{
  "hidden_act": "squared_relu",
  "routed_scale": 1.5,
  "vocab_size": 16384,
  "init_std_o": 0.0,
  "optimizer": "adamw",
  "beta1": 0.9,
  "z_loss": 1e-05,
  "train_tokens": 1519000000
}
Below are experts of layer 3 (counted from 0) of a mixture-of-experts language model. Rows are named router (the router's row for the expert), up (a neuron's input weights, with its number), down (a neuron's output weights, with its number) and show model dimensions 128-255. Each number is 200 + 20 x the weight over its row's rms, rounded and kept within 0 to 999.
After each expert's rows: "comes before" lists some tokens at least twice as common just after its tokens as in all text; "comes after" lists some tokens at least twice as common just before its tokens as in all text. This comes from a sample of Wikipedia text that the model never trained on. Tokens count by the router's weight.

# expert 2
router,221,203,202,189,181,247,222,213,193,214,200,174,212,224,207,218,202,208,167,203,169,201,186,236,199,232,230,171,199,189,188,170,164,179,215,219,193,204,206,190,216,178,205,181,165,200,188,196,199,201,228,196,178,230,191,198,208,206,215,193,195,188,190,209,238,233,222,159,210,220,179,203,235,188,217,210,182,209,184,182,232,208,182,186,226,194,212,179,224,196,211,198,234,169,193,198,184,202,192,206,191,199,222,194,185,194,211,243,231,213,180,232,200,200,210,180,204,226,185,230,210,208,166,180,213,171,181,203
up0,166,191,194,194,203,184,191,210,190,204,200,198,203,219,206,207,204,216,210,188,221,214,206,226,202,202,225,197,197,211,201,200,212,216,237,237,189,176,177,177,213,177,194,219,178,248,212,232,194,193,178,201,184,157,188,220,223,190,189,216,218,204,213,201,254,202,226,135,183,176,171,170,198,194,199,238,209,174,173,171,195,176,184,182,199,169,213,183,223,204,237,195,210,180,174,192,200,202,186,218,160,213,196,197,160,239,205,222,224,180,171,190,224,236,178,176,197,221,169,217,190,198,215,201,217,223,200,208
down0,186,221,175,168,238,191,229,151,191,203,199,206,212,164,185,208,200,213,178,187,202,174,203,187,205,225,217,214,209,262,196,240,192,231,202,232,201,159,229,223,187,215,178,234,188,209,205,182,208,178,161,219,203,182,236,208,197,217,180,240,199,176,226,187,164,196,194,221,170,182,182,203,189,201,179,188,204,191,177,239,219,194,181,237,212,201,177,194,202,207,232,201,166,214,188,191,195,225,161,209,189,178,192,187,210,214,196,160,181,173,272,202,189,190,198,231,181,201,189,216,192,222,210,166,230,202,191,201
up1,191,199,203,217,195,215,223,221,223,246,169,172,226,187,199,246,182,207,227,227,198,184,232,210,191,206,241,213,201,171,209,145,219,221,157,208,189,205,223,191,161,189,204,186,196,250,184,189,174,227,213,240,202,210,228,201,221,215,199,215,188,183,225,180,182,177,191,219,221,204,180,185,206,179,219,206,184,186,188,207,228,229,206,217,215,170,164,184,199,188,227,206,215,181,219,169,180,205,207,228,177,202,186,151,204,216,228,190,206,209,188,210,227,221,185,204,192,196,209,199,207,213,201,214,173,184,236,222
down1,250,214,170,194,198,183,226,243,205,202,214,163,199,222,183,133,154,176,223,196,180,146,201,199,173,189,176,208,215,244,202,195,152,204,184,208,222,205,195,173,183,194,224,203,219,227,211,214,175,190,218,192,179,219,227,189,187,236,210,204,197,155,199,186,220,206,228,220,187,243,213,208,189,213,205,224,209,207,211,219,216,203,220,172,218,197,213,186,181,182,207,164,193,199,247,197,210,207,232,193,182,222,251,201,176,197,172,187,195,161,208,209,187,220,200,157,231,206,213,211,196,191,152,175,194,191,204,194
up2,210,179,171,201,225,204,198,192,171,205,217,184,194,205,233,203,188,202,198,192,192,203,197,210,184,192,170,175,239,177,254,168,234,195,205,231,232,196,189,202,210,192,203,184,200,219,190,204,195,202,200,210,186,222,188,210,204,196,203,193,201,186,217,179,216,226,219,206,206,208,205,215,237,194,188,186,170,183,231,199,184,217,192,194,195,232,179,188,173,155,213,190,170,208,198,199,173,180,181,177,228,206,198,187,203,229,227,177,235,197,196,187,255,205,224,200,212,198,209,207,217,182,204,224,178,206,157,176
down2,220,158,197,180,214,191,218,200,134,229,208,200,213,218,231,174,211,180,223,207,160,205,220,196,181,206,175,186,180,236,195,188,205,145,213,196,215,181,190,191,196,188,224,204,192,214,226,193,187,175,184,194,212,223,202,186,212,214,191,188,201,201,244,198,214,207,175,205,205,228,200,177,197,225,186,213,201,180,241,215,181,178,200,180,170,213,200,191,180,188,219,193,179,204,204,217,192,194,242,200,218,199,205,170,205,194,211,206,181,188,213,171,225,212,208,201,240,180,242,185,197,174,211,218,212,197,163,248
up3,160,187,210,209,223,211,200,202,210,230,202,206,193,217,209,223,181,195,193,205,188,182,223,207,207,251,199,215,221,187,194,209,174,215,205,212,204,237,204,186,164,200,226,200,219,197,175,159,205,231,207,204,206,215,175,200,184,205,241,210,202,198,195,178,173,179,211,194,162,190,198,219,210,183,188,216,156,234,186,185,205,189,192,164,186,175,171,187,202,199,192,163,197,225,189,208,181,175,182,214,166,226,193,209,196,171,187,189,157,193,200,216,234,231,229,202,196,226,218,205,206,194,202,229,186,170,154,195
down3,196,185,190,211,221,184,193,202,223,169,209,209,198,198,216,252,178,207,172,197,221,195,202,192,217,243,196,197,227,190,203,236,162,192,212,219,173,191,222,207,195,192,206,194,259,189,222,195,187,193,175,197,178,229,202,187,185,204,207,217,203,191,190,200,197,226,218,182,165,200,155,216,232,230,192,234,193,188,179,172,220,186,205,197,208,225,191,179,202,169,204,173,207,212,155,195,205,179,186,213,192,179,221,210,214,181,226,220,180,204,241,216,190,188,223,216,190,215,196,222,203,203,209,186,200,223,189,187
comes before: "-", "\n", "|", "The", "In", "S"
comes after: " |", "\n", ".", " =", ")", "==="

# expert 12
router,192,164,173,219,191,206,217,164,197,208,196,194,196,192,223,221,200,206,213,211,233,199,212,187,218,204,198,185,195,206,168,216,183,194,219,199,202,158,203,225,230,214,199,198,182,206,184,163,204,243,198,204,174,206,231,176,229,198,213,179,162,186,166,193,221,222,237,179,225,228,182,194,203,205,191,208,174,192,201,235,231,191,202,180,224,189,230,190,205,200,239,204,218,203,236,210,170,211,178,216,168,195,217,193,226,197,198,189,253,221,177,231,216,222,214,205,186,232,184,220,196,195,197,192,151,201,199,217
up0,193,190,242,208,185,175,210,205,197,193,217,206,216,222,201,220,165,189,202,215,171,169,204,208,198,205,231,245,187,180,224,213,205,180,209,224,204,207,211,167,224,217,215,218,175,201,201,198,179,204,195,228,173,148,202,228,199,207,201,182,240,197,223,238,217,191,209,168,189,210,180,185,200,194,223,185,208,170,195,179,233,172,204,215,195,132,195,212,232,189,221,206,246,158,199,219,199,173,195,169,186,184,191,217,202,205,193,234,204,219,208,223,194,200,189,175,205,166,215,200,218,217,200,190,196,204,200,190
down0,222,170,161,215,188,232,188,212,202,189,213,209,197,204,201,220,194,218,225,206,224,203,190,219,220,174,179,196,194,217,192,205,202,229,192,206,184,197,201,186,208,199,195,172,194,182,219,223,232,203,193,172,221,216,188,191,187,201,192,224,184,191,184,175,181,191,209,208,209,228,199,183,189,202,197,195,201,194,164,198,196,244,186,188,215,233,184,181,215,183,232,195,174,167,185,171,189,215,217,178,181,231,192,235,167,185,179,205,173,222,266,174,185,239,243,187,225,202,242,194,209,181,263,207,207,222,187,216
up1,205,244,171,202,220,202,250,194,153,210,199,164,169,218,261,188,188,204,204,202,202,219,205,199,212,231,203,191,220,202,235,189,165,191,218,216,197,217,206,206,184,236,207,195,194,194,214,206,209,188,222,196,167,215,247,210,272,200,193,201,174,189,206,227,247,218,234,157,181,205,150,234,240,195,176,213,205,164,185,183,190,192,152,161,186,194,217,198,198,186,200,193,206,224,205,191,179,186,213,200,190,227,184,164,232,196,206,202,199,185,182,198,203,212,216,182,199,195,226,197,225,186,195,191,206,186,209,198
down1,188,175,218,219,258,177,176,224,231,231,227,220,207,218,243,229,196,227,182,180,184,190,201,215,185,178,215,176,221,210,204,206,200,212,204,191,209,190,224,197,209,240,207,193,195,192,163,195,196,176,200,201,173,182,214,218,159,180,210,214,181,206,187,190,223,198,205,193,190,227,221,177,185,210,231,218,193,193,190,222,161,180,230,201,179,218,217,208,220,191,192,198,199,164,202,195,169,212,204,187,181,202,216,194,171,207,205,184,191,172,132,219,236,190,227,224,197,198,197,205,192,206,182,204,224,186,196,204
up2,190,195,194,193,222,202,189,192,179,210,185,210,236,194,220,184,215,199,210,224,226,204,197,205,193,190,215,204,232,197,214,148,220,170,184,196,215,193,220,167,234,185,254,210,171,182,217,206,205,144,194,192,191,145,181,213,218,206,177,209,187,197,190,197,181,203,223,190,225,184,223,230,232,170,202,213,189,226,206,189,241,170,185,215,207,194,213,193,186,167,195,224,231,227,216,221,229,217,176,190,195,203,162,235,193,211,190,192,208,197,191,164,224,166,176,153,204,217,226,201,187,240,192,210,234,208,216,212
down2,172,220,149,217,183,204,186,196,200,205,218,231,222,176,217,230,209,182,212,162,201,199,193,196,204,194,204,196,203,171,206,205,213,202,211,203,159,213,198,173,188,184,193,194,194,183,187,179,194,159,203,206,207,200,187,226,178,204,206,207,238,203,185,197,218,209,146,201,205,175,208,201,226,187,182,173,174,202,187,209,192,193,211,185,173,205,174,207,212,187,212,187,186,192,190,214,234,171,178,188,196,206,198,217,202,200,238,220,185,164,227,233,235,208,230,185,191,157,172,193,177,191,255,179,164,183,223,208
up3,203,201,175,163,186,193,210,173,165,184,192,197,210,230,213,248,190,200,200,195,193,228,204,214,199,211,189,186,179,213,176,224,180,196,172,189,223,214,194,230,253,214,197,166,166,199,194,219,214,205,198,203,218,219,221,220,214,244,182,206,185,222,191,184,188,193,226,187,173,189,178,184,201,189,194,220,168,222,192,216,200,200,180,214,166,195,219,205,206,193,195,223,209,179,208,232,198,191,185,187,184,185,199,208,189,215,200,191,227,190,190,238,185,230,231,190,199,207,216,195,247,221,258,196,166,181,143,217
down3,192,243,215,204,221,207,202,196,217,187,204,181,195,204,190,219,218,223,211,187,221,195,196,199,226,168,182,224,186,182,204,209,193,185,233,194,194,214,197,178,210,201,190,215,227,194,201,195,218,215,183,162,188,183,208,183,174,146,179,192,197,203,188,200,225,172,224,196,237,164,222,163,184,181,195,172,181,240,207,193,213,184,238,148,203,195,206,155,176,190,171,191,209,165,207,186,235,242,192,222,243,212,185,205,236,203,220,213,184,183,187,192,239,180,206,214,193,205,193,213,204,200,194,201,206,180,191,209
comes before: "\n", " ", ":", "=", " by:", " 4"
comes after: "-", "\n", " ", ")", " •", "\""

# expert 9
router,182,194,185,186,196,247,216,220,209,202,185,208,205,201,222,221,204,205,175,200,191,198,192,212,200,209,181,194,216,217,217,166,160,160,204,219,219,226,236,219,208,204,184,202,184,239,171,202,206,204,229,221,170,174,201,204,197,179,226,193,184,190,207,187,197,192,209,174,215,165,179,202,204,170,189,190,181,202,207,180,216,177,190,181,186,168,209,232,218,196,199,212,220,190,231,219,171,196,189,214,204,184,210,195,224,219,204,212,223,207,155,198,187,209,193,204,236,210,185,239,203,210,190,221,204,149,200,178
up0,170,187,184,202,182,221,245,213,203,195,228,189,194,224,186,209,165,218,209,207,182,214,214,172,151,197,236,217,220,190,193,174,168,190,172,201,196,190,202,193,214,165,181,211,178,200,230,213,162,218,241,194,217,213,207,192,221,192,184,203,195,163,195,216,182,178,148,206,200,204,197,215,177,213,197,170,196,186,205,194,193,217,178,223,219,194,181,190,199,158,205,213,210,189,242,208,191,164,202,220,212,189,227,188,188,193,209,199,221,204,185,228,241,227,175,233,192,246,224,190,202,220,176,169,183,187,195,217
down0,198,184,180,176,193,214,216,221,194,195,204,168,190,222,200,205,212,176,138,211,216,192,209,255,184,223,227,210,181,213,191,221,179,165,184,208,187,193,195,168,211,194,159,181,190,164,217,202,210,181,174,156,194,227,175,172,209,164,215,198,182,190,211,217,198,196,202,199,220,210,198,182,195,217,232,143,184,189,172,224,207,199,230,217,224,205,206,243,178,180,209,167,215,210,190,222,210,190,184,203,195,217,223,216,214,181,223,192,208,213,245,211,196,184,190,212,226,187,195,188,187,181,205,179,206,212,185,215
up1,221,205,179,209,181,194,200,176,235,188,213,219,217,202,225,185,195,180,218,207,189,180,213,206,194,210,197,148,252,181,212,167,208,201,186,202,179,175,221,198,193,220,210,177,231,172,169,179,158,211,159,209,191,195,188,226,212,191,214,190,197,172,182,225,203,194,186,175,244,189,206,236,198,223,187,199,225,223,222,221,187,203,202,229,193,178,204,207,179,229,162,215,184,233,207,207,193,177,204,187,185,189,189,210,198,214,172,201,165,170,184,220,197,201,194,231,215,203,203,227,207,171,200,231,167,195,178,184
down1,177,216,179,183,208,205,168,174,205,201,186,166,202,202,200,218,196,183,232,198,206,204,223,217,226,201,218,202,205,216,189,212,219,177,206,215,207,220,179,209,214,177,169,216,192,214,181,213,204,193,169,186,215,215,193,193,167,210,199,191,193,184,167,187,202,214,173,217,187,165,197,230,203,187,219,224,200,241,181,205,170,210,183,197,158,209,197,236,172,177,183,191,213,131,189,204,172,195,238,188,190,210,188,218,200,194,229,222,203,181,223,185,166,183,214,218,210,210,220,127,201,195,197,195,223,194,212,184
up2,180,188,163,198,205,200,186,195,211,176,191,195,227,214,216,232,206,191,204,274,223,165,210,205,206,171,220,205,184,197,173,216,175,209,213,201,208,226,202,185,195,174,205,204,184,172,231,184,218,250,217,174,201,189,161,185,186,201,172,186,230,189,217,183,205,232,185,171,206,180,148,214,222,180,190,217,191,233,192,197,193,168,206,188,205,200,242,215,204,187,222,164,224,150,205,211,212,216,214,201,210,200,206,205,182,173,188,186,215,212,179,225,197,188,190,191,225,201,180,205,233,224,177,170,193,195,222,132
down2,155,242,180,177,198,227,210,178,202,226,196,178,217,129,190,177,183,190,196,238,233,223,161,214,182,193,207,211,212,256,189,211,183,203,220,218,186,181,218,187,194,185,200,198,209,174,169,233,195,182,211,200,241,202,189,208,172,213,197,182,159,234,217,182,198,216,187,223,169,193,226,214,208,209,177,187,211,226,189,228,182,211,197,213,200,218,209,243,167,194,185,205,197,190,207,190,196,200,228,203,201,174,200,202,198,196,213,222,166,196,235,217,202,195,230,178,209,177,173,180,220,207,165,189,241,215,212,205
up3,200,200,233,201,214,209,169,179,198,198,206,219,192,219,201,212,208,222,214,215,220,184,198,171,188,216,215,160,187,189,191,212,218,184,252,210,192,222,233,206,179,187,189,197,189,211,191,208,168,178,194,198,201,215,212,220,201,183,192,182,216,220,231,210,225,214,169,206,182,168,198,189,185,189,175,181,186,187,205,200,199,175,204,154,185,187,222,217,202,176,259,193,221,202,178,239,205,206,255,221,189,173,203,210,219,227,209,227,166,199,179,224,201,210,174,220,179,216,198,201,219,205,205,177,205,202,244,192
down3,200,188,182,146,225,221,214,220,194,235,230,204,190,205,144,215,213,200,162,204,202,219,198,205,169,182,160,202,218,209,209,175,197,198,186,197,210,216,218,183,204,186,181,185,208,185,199,193,203,201,175,148,199,219,198,200,238,192,235,190,224,202,208,176,209,198,207,195,251,242,196,207,190,200,183,179,184,192,184,200,238,209,246,204,221,204,215,234,193,204,206,196,207,208,168,189,177,194,199,212,225,161,233,207,203,202,196,184,205,212,251,180,214,197,204,188,214,199,199,156,200,191,212,211,226,131,209,179
comes before: " of", " in", " to", ".", " for", " and"
comes after: " a", " the", " was", " an", " his", " A"

# expert 6
router,208,232,186,184,203,178,227,188,191,205,169,183,243,198,189,219,196,203,167,232,193,188,202,235,190,220,213,173,199,185,199,206,203,180,179,221,235,189,227,207,238,186,211,201,222,215,192,195,178,218,230,217,161,214,212,220,198,200,196,209,206,169,181,192,201,224,201,182,214,177,163,214,196,187,179,236,159,188,193,194,225,195,228,196,197,172,213,186,212,181,210,209,218,213,209,213,201,181,207,200,202,180,227,189,186,195,207,190,217,221,157,202,212,202,203,209,232,220,185,200,221,246,195,192,199,165,197,190
up0,237,221,195,195,208,206,191,202,198,190,205,200,189,228,226,199,215,215,182,208,200,175,209,188,196,217,210,186,251,194,161,188,212,214,172,217,177,196,199,197,206,232,201,190,239,205,196,187,187,211,192,247,215,177,215,179,224,209,230,196,185,202,174,198,216,236,213,169,230,216,174,178,179,180,227,202,161,231,249,221,210,212,201,178,233,212,170,200,182,195,189,215,199,219,198,178,216,177,186,224,197,202,198,182,177,204,149,194,225,191,186,258,168,217,234,199,157,182,209,235,214,202,193,182,198,160,165,198
down0,202,210,188,179,202,182,185,173,226,188,205,205,187,214,189,225,211,205,177,210,207,221,187,191,191,200,221,195,176,170,189,176,232,182,183,198,193,191,210,209,188,212,198,193,225,212,191,216,217,207,219,207,205,196,208,181,185,211,231,215,189,232,198,153,182,173,235,187,159,212,192,182,213,208,187,213,201,204,251,241,206,180,195,188,224,215,175,223,164,214,194,187,207,160,218,195,189,177,199,216,209,191,220,166,187,195,200,191,191,190,181,204,189,198,187,170,214,170,219,231,202,203,199,173,243,196,175,208
up1,179,213,193,200,188,167,166,199,197,188,225,213,202,186,208,218,184,221,212,214,198,233,214,190,223,204,221,205,141,218,217,229,201,186,181,200,203,195,193,191,178,203,201,197,164,233,193,224,170,212,186,220,154,182,207,189,211,215,198,240,193,183,176,187,198,193,209,222,211,235,183,195,217,186,222,198,182,185,198,231,226,193,210,221,230,221,176,176,172,203,200,163,187,177,198,180,221,207,241,255,178,208,188,158,201,181,176,219,224,202,203,202,203,192,210,201,173,215,201,234,142,201,203,197,230,206,223,221
down1,214,218,235,199,215,217,202,214,164,192,218,200,181,201,207,210,203,202,203,211,160,184,200,205,204,162,201,228,196,195,191,160,175,213,234,224,159,193,193,221,197,187,218,207,187,249,212,193,195,183,161,203,158,189,181,209,197,241,206,221,223,220,240,192,204,194,184,208,198,227,190,185,193,228,211,176,192,211,229,188,245,177,183,182,192,204,222,154,191,206,192,230,220,180,210,214,234,208,213,191,224,217,170,201,200,194,195,216,200,194,189,170,217,233,196,212,208,205,207,218,170,199,214,200,197,208,215,197
up2,195,233,218,224,206,224,191,178,200,208,196,157,199,189,219,254,194,201,200,214,173,233,154,175,218,179,199,190,209,220,186,178,201,201,211,210,164,199,246,184,228,189,193,192,177,221,198,196,174,195,156,188,203,202,241,192,213,210,189,237,173,208,175,186,195,215,213,224,160,214,198,200,190,214,214,204,225,243,239,247,190,191,210,173,175,226,201,214,187,198,204,188,201,205,212,167,207,219,249,189,201,177,192,199,237,218,227,228,203,207,189,197,185,203,200,223,222,237,241,202,238,226,185,201,166,194,211,199
down2,210,194,196,155,190,193,192,195,211,203,207,182,218,195,234,186,237,215,201,205,206,248,178,219,181,235,198,201,179,214,239,171,227,218,163,235,187,199,188,234,203,204,201,202,151,201,219,212,166,173,212,226,196,199,190,203,211,208,208,221,172,160,218,196,207,167,199,212,202,196,208,176,199,214,190,198,197,201,195,215,175,180,235,172,187,191,226,207,173,201,172,184,177,217,193,163,178,197,210,203,199,221,187,198,185,213,185,190,185,188,221,182,211,256,234,174,170,234,192,189,168,193,204,227,196,238,190,221
up3,248,183,234,205,198,214,181,246,173,191,184,191,192,209,190,201,211,201,203,187,197,200,169,198,180,226,176,206,185,163,187,204,153,205,217,207,231,210,222,177,190,188,196,190,200,211,204,211,202,210,218,218,199,169,186,206,203,208,234,208,228,188,213,212,238,218,208,206,243,206,198,177,209,180,219,200,208,261,175,177,249,203,203,168,178,172,176,180,210,250,180,195,222,195,223,216,205,186,192,224,208,173,199,184,159,207,188,234,194,203,190,211,173,177,234,171,186,198,214,189,208,190,179,188,217,188,207,175
down3,205,191,204,212,209,216,190,173,175,173,139,211,207,181,173,182,211,201,188,185,191,185,203,185,196,226,232,200,194,225,207,195,171,201,213,224,192,210,212,231,204,219,247,200,190,175,223,168,212,164,181,214,188,191,186,182,153,202,203,175,180,174,198,208,162,180,194,220,223,195,196,223,205,220,200,251,218,175,214,205,215,182,205,178,213,220,192,204,207,183,185,192,174,233,191,172,188,202,187,213,204,190,236,167,189,220,200,231,221,215,221,194,187,195,214,224,183,217,182,201,188,211,198,200,212,190,214,187
comes before: " |", "5", "1", "6", "8", "4"
comes after: " |", "|", " January", ":", " on", " June"

# expert 8
router,180,202,218,222,215,230,232,223,177,221,204,198,231,196,224,232,195,204,175,194,194,195,206,214,202,214,213,198,200,209,163,172,188,197,176,208,233,190,209,205,207,191,194,181,198,195,179,190,216,221,227,181,171,208,194,201,237,199,248,192,199,201,185,175,206,220,226,173,229,186,182,192,231,216,213,205,210,211,221,177,237,186,192,199,182,185,217,188,217,172,196,233,240,193,225,183,185,197,190,221,203,200,219,178,210,217,164,186,206,243,167,181,206,225,186,222,226,206,198,179,212,213,222,213,200,158,168,169
up0,184,192,227,197,202,183,193,192,214,216,199,167,184,209,205,234,173,234,205,171,175,181,214,199,188,250,204,174,206,192,168,204,173,200,201,224,187,209,190,209,169,212,183,187,186,210,194,210,170,198,198,199,199,236,174,181,205,214,217,169,185,211,206,204,188,188,184,190,169,188,179,163,215,202,161,221,213,212,215,196,179,217,195,177,182,166,232,208,214,240,190,207,231,194,194,214,208,225,216,214,169,197,204,225,233,206,206,165,204,210,202,201,213,219,188,222,206,234,207,176,192,220,193,212,223,169,161,189
down0,215,204,209,201,193,165,194,217,215,235,189,187,197,173,212,189,205,192,212,209,209,208,208,180,220,180,175,194,214,190,249,192,189,184,200,176,182,200,218,192,220,181,196,184,199,214,203,201,190,177,214,199,199,199,230,205,200,199,207,197,207,223,152,211,249,185,215,203,173,193,193,184,195,205,169,207,209,199,226,222,218,205,204,177,208,203,197,230,173,213,181,200,193,248,209,203,212,174,179,179,213,190,175,241,196,181,177,200,220,215,250,231,179,193,223,211,222,194,228,207,163,199,225,202,173,241,163,206
up1,214,167,200,209,210,239,203,175,225,246,195,209,198,182,188,208,207,203,169,195,180,219,218,211,200,180,192,178,203,186,184,189,197,205,192,188,219,202,198,179,199,214,198,177,169,193,188,189,215,211,188,180,231,180,207,229,218,212,190,185,216,192,208,188,233,230,183,214,222,231,170,241,216,198,205,183,177,203,173,198,237,208,194,215,179,187,209,201,183,199,176,197,200,197,238,207,185,185,166,196,192,168,226,162,190,224,205,197,244,192,204,192,221,213,212,205,198,208,146,220,219,221,201,191,191,197,196,194
down1,199,180,232,189,203,164,201,187,199,213,228,207,173,192,176,186,164,182,170,217,226,199,195,203,221,210,181,231,210,199,211,183,210,225,190,200,218,207,214,177,183,185,216,196,179,169,233,236,195,207,200,181,234,196,189,209,200,159,193,201,214,211,206,209,165,198,198,206,235,154,198,190,195,207,221,202,200,209,189,197,205,207,218,185,177,241,180,182,175,229,204,180,200,201,220,175,174,204,185,225,155,188,203,201,205,186,205,196,204,171,288,215,204,201,237,206,195,178,222,191,196,211,196,210,190,193,197,182
up2,218,221,227,241,198,210,208,186,201,248,206,208,204,228,181,239,190,232,217,227,190,206,186,171,208,219,176,215,162,197,183,208,196,224,203,197,226,195,201,162,176,186,234,184,207,242,180,215,263,192,203,190,180,170,203,214,223,173,217,209,194,196,183,221,161,227,234,205,197,201,204,181,237,217,182,195,183,166,198,200,225,214,202,205,212,183,217,193,216,185,223,213,182,222,192,210,169,207,208,190,223,190,220,227,175,197,203,198,194,199,181,194,201,205,219,206,225,217,212,202,196,198,176,201,174,204,207,234
down2,205,195,215,213,193,212,197,151,201,198,191,202,185,212,210,182,199,213,184,171,200,174,220,206,190,177,192,226,197,219,190,194,195,185,212,198,177,198,211,199,184,177,199,181,195,168,213,208,216,229,173,196,208,194,203,219,229,204,197,210,207,219,218,193,196,199,208,177,162,215,186,225,235,191,207,253,183,186,202,168,230,245,196,210,195,226,169,170,188,204,229,204,195,230,194,187,239,206,216,223,229,199,207,194,158,247,188,215,196,153,266,176,197,219,187,208,229,196,229,155,212,193,219,216,204,226,145,220
up3,175,211,205,198,214,176,257,214,171,225,172,171,242,191,187,196,187,201,216,212,194,217,170,198,212,249,225,183,194,221,159,213,191,212,176,191,236,154,170,182,196,203,194,144,200,216,205,198,218,204,226,201,233,198,195,187,226,217,214,177,140,208,205,186,186,236,194,218,201,196,196,187,185,174,176,188,219,209,210,202,199,242,190,215,227,174,231,177,217,214,214,193,230,187,236,217,210,221,195,182,206,205,237,183,192,194,179,194,200,209,192,201,220,199,204,203,214,219,184,197,209,207,249,230,199,185,229,195
down3,205,158,186,205,180,198,192,185,209,188,176,218,178,197,209,187,229,220,180,205,205,195,208,216,215,184,211,194,162,251,217,200,199,207,222,223,182,196,167,171,201,196,201,177,223,237,241,207,195,202,215,189,182,247,239,181,182,203,212,203,196,206,188,156,209,209,179,217,212,203,210,208,236,194,207,209,193,196,162,225,216,152,208,156,191,242,201,210,197,221,178,194,220,187,182,201,224,192,227,185,191,196,191,177,189,180,220,248,204,207,231,177,169,196,190,208,221,177,212,186,224,175,191,201,186,192,194,180
comes before: " the", " |", " a", " his", " their", " her"
comes after: " |", " won", " one", " for", " with", ";"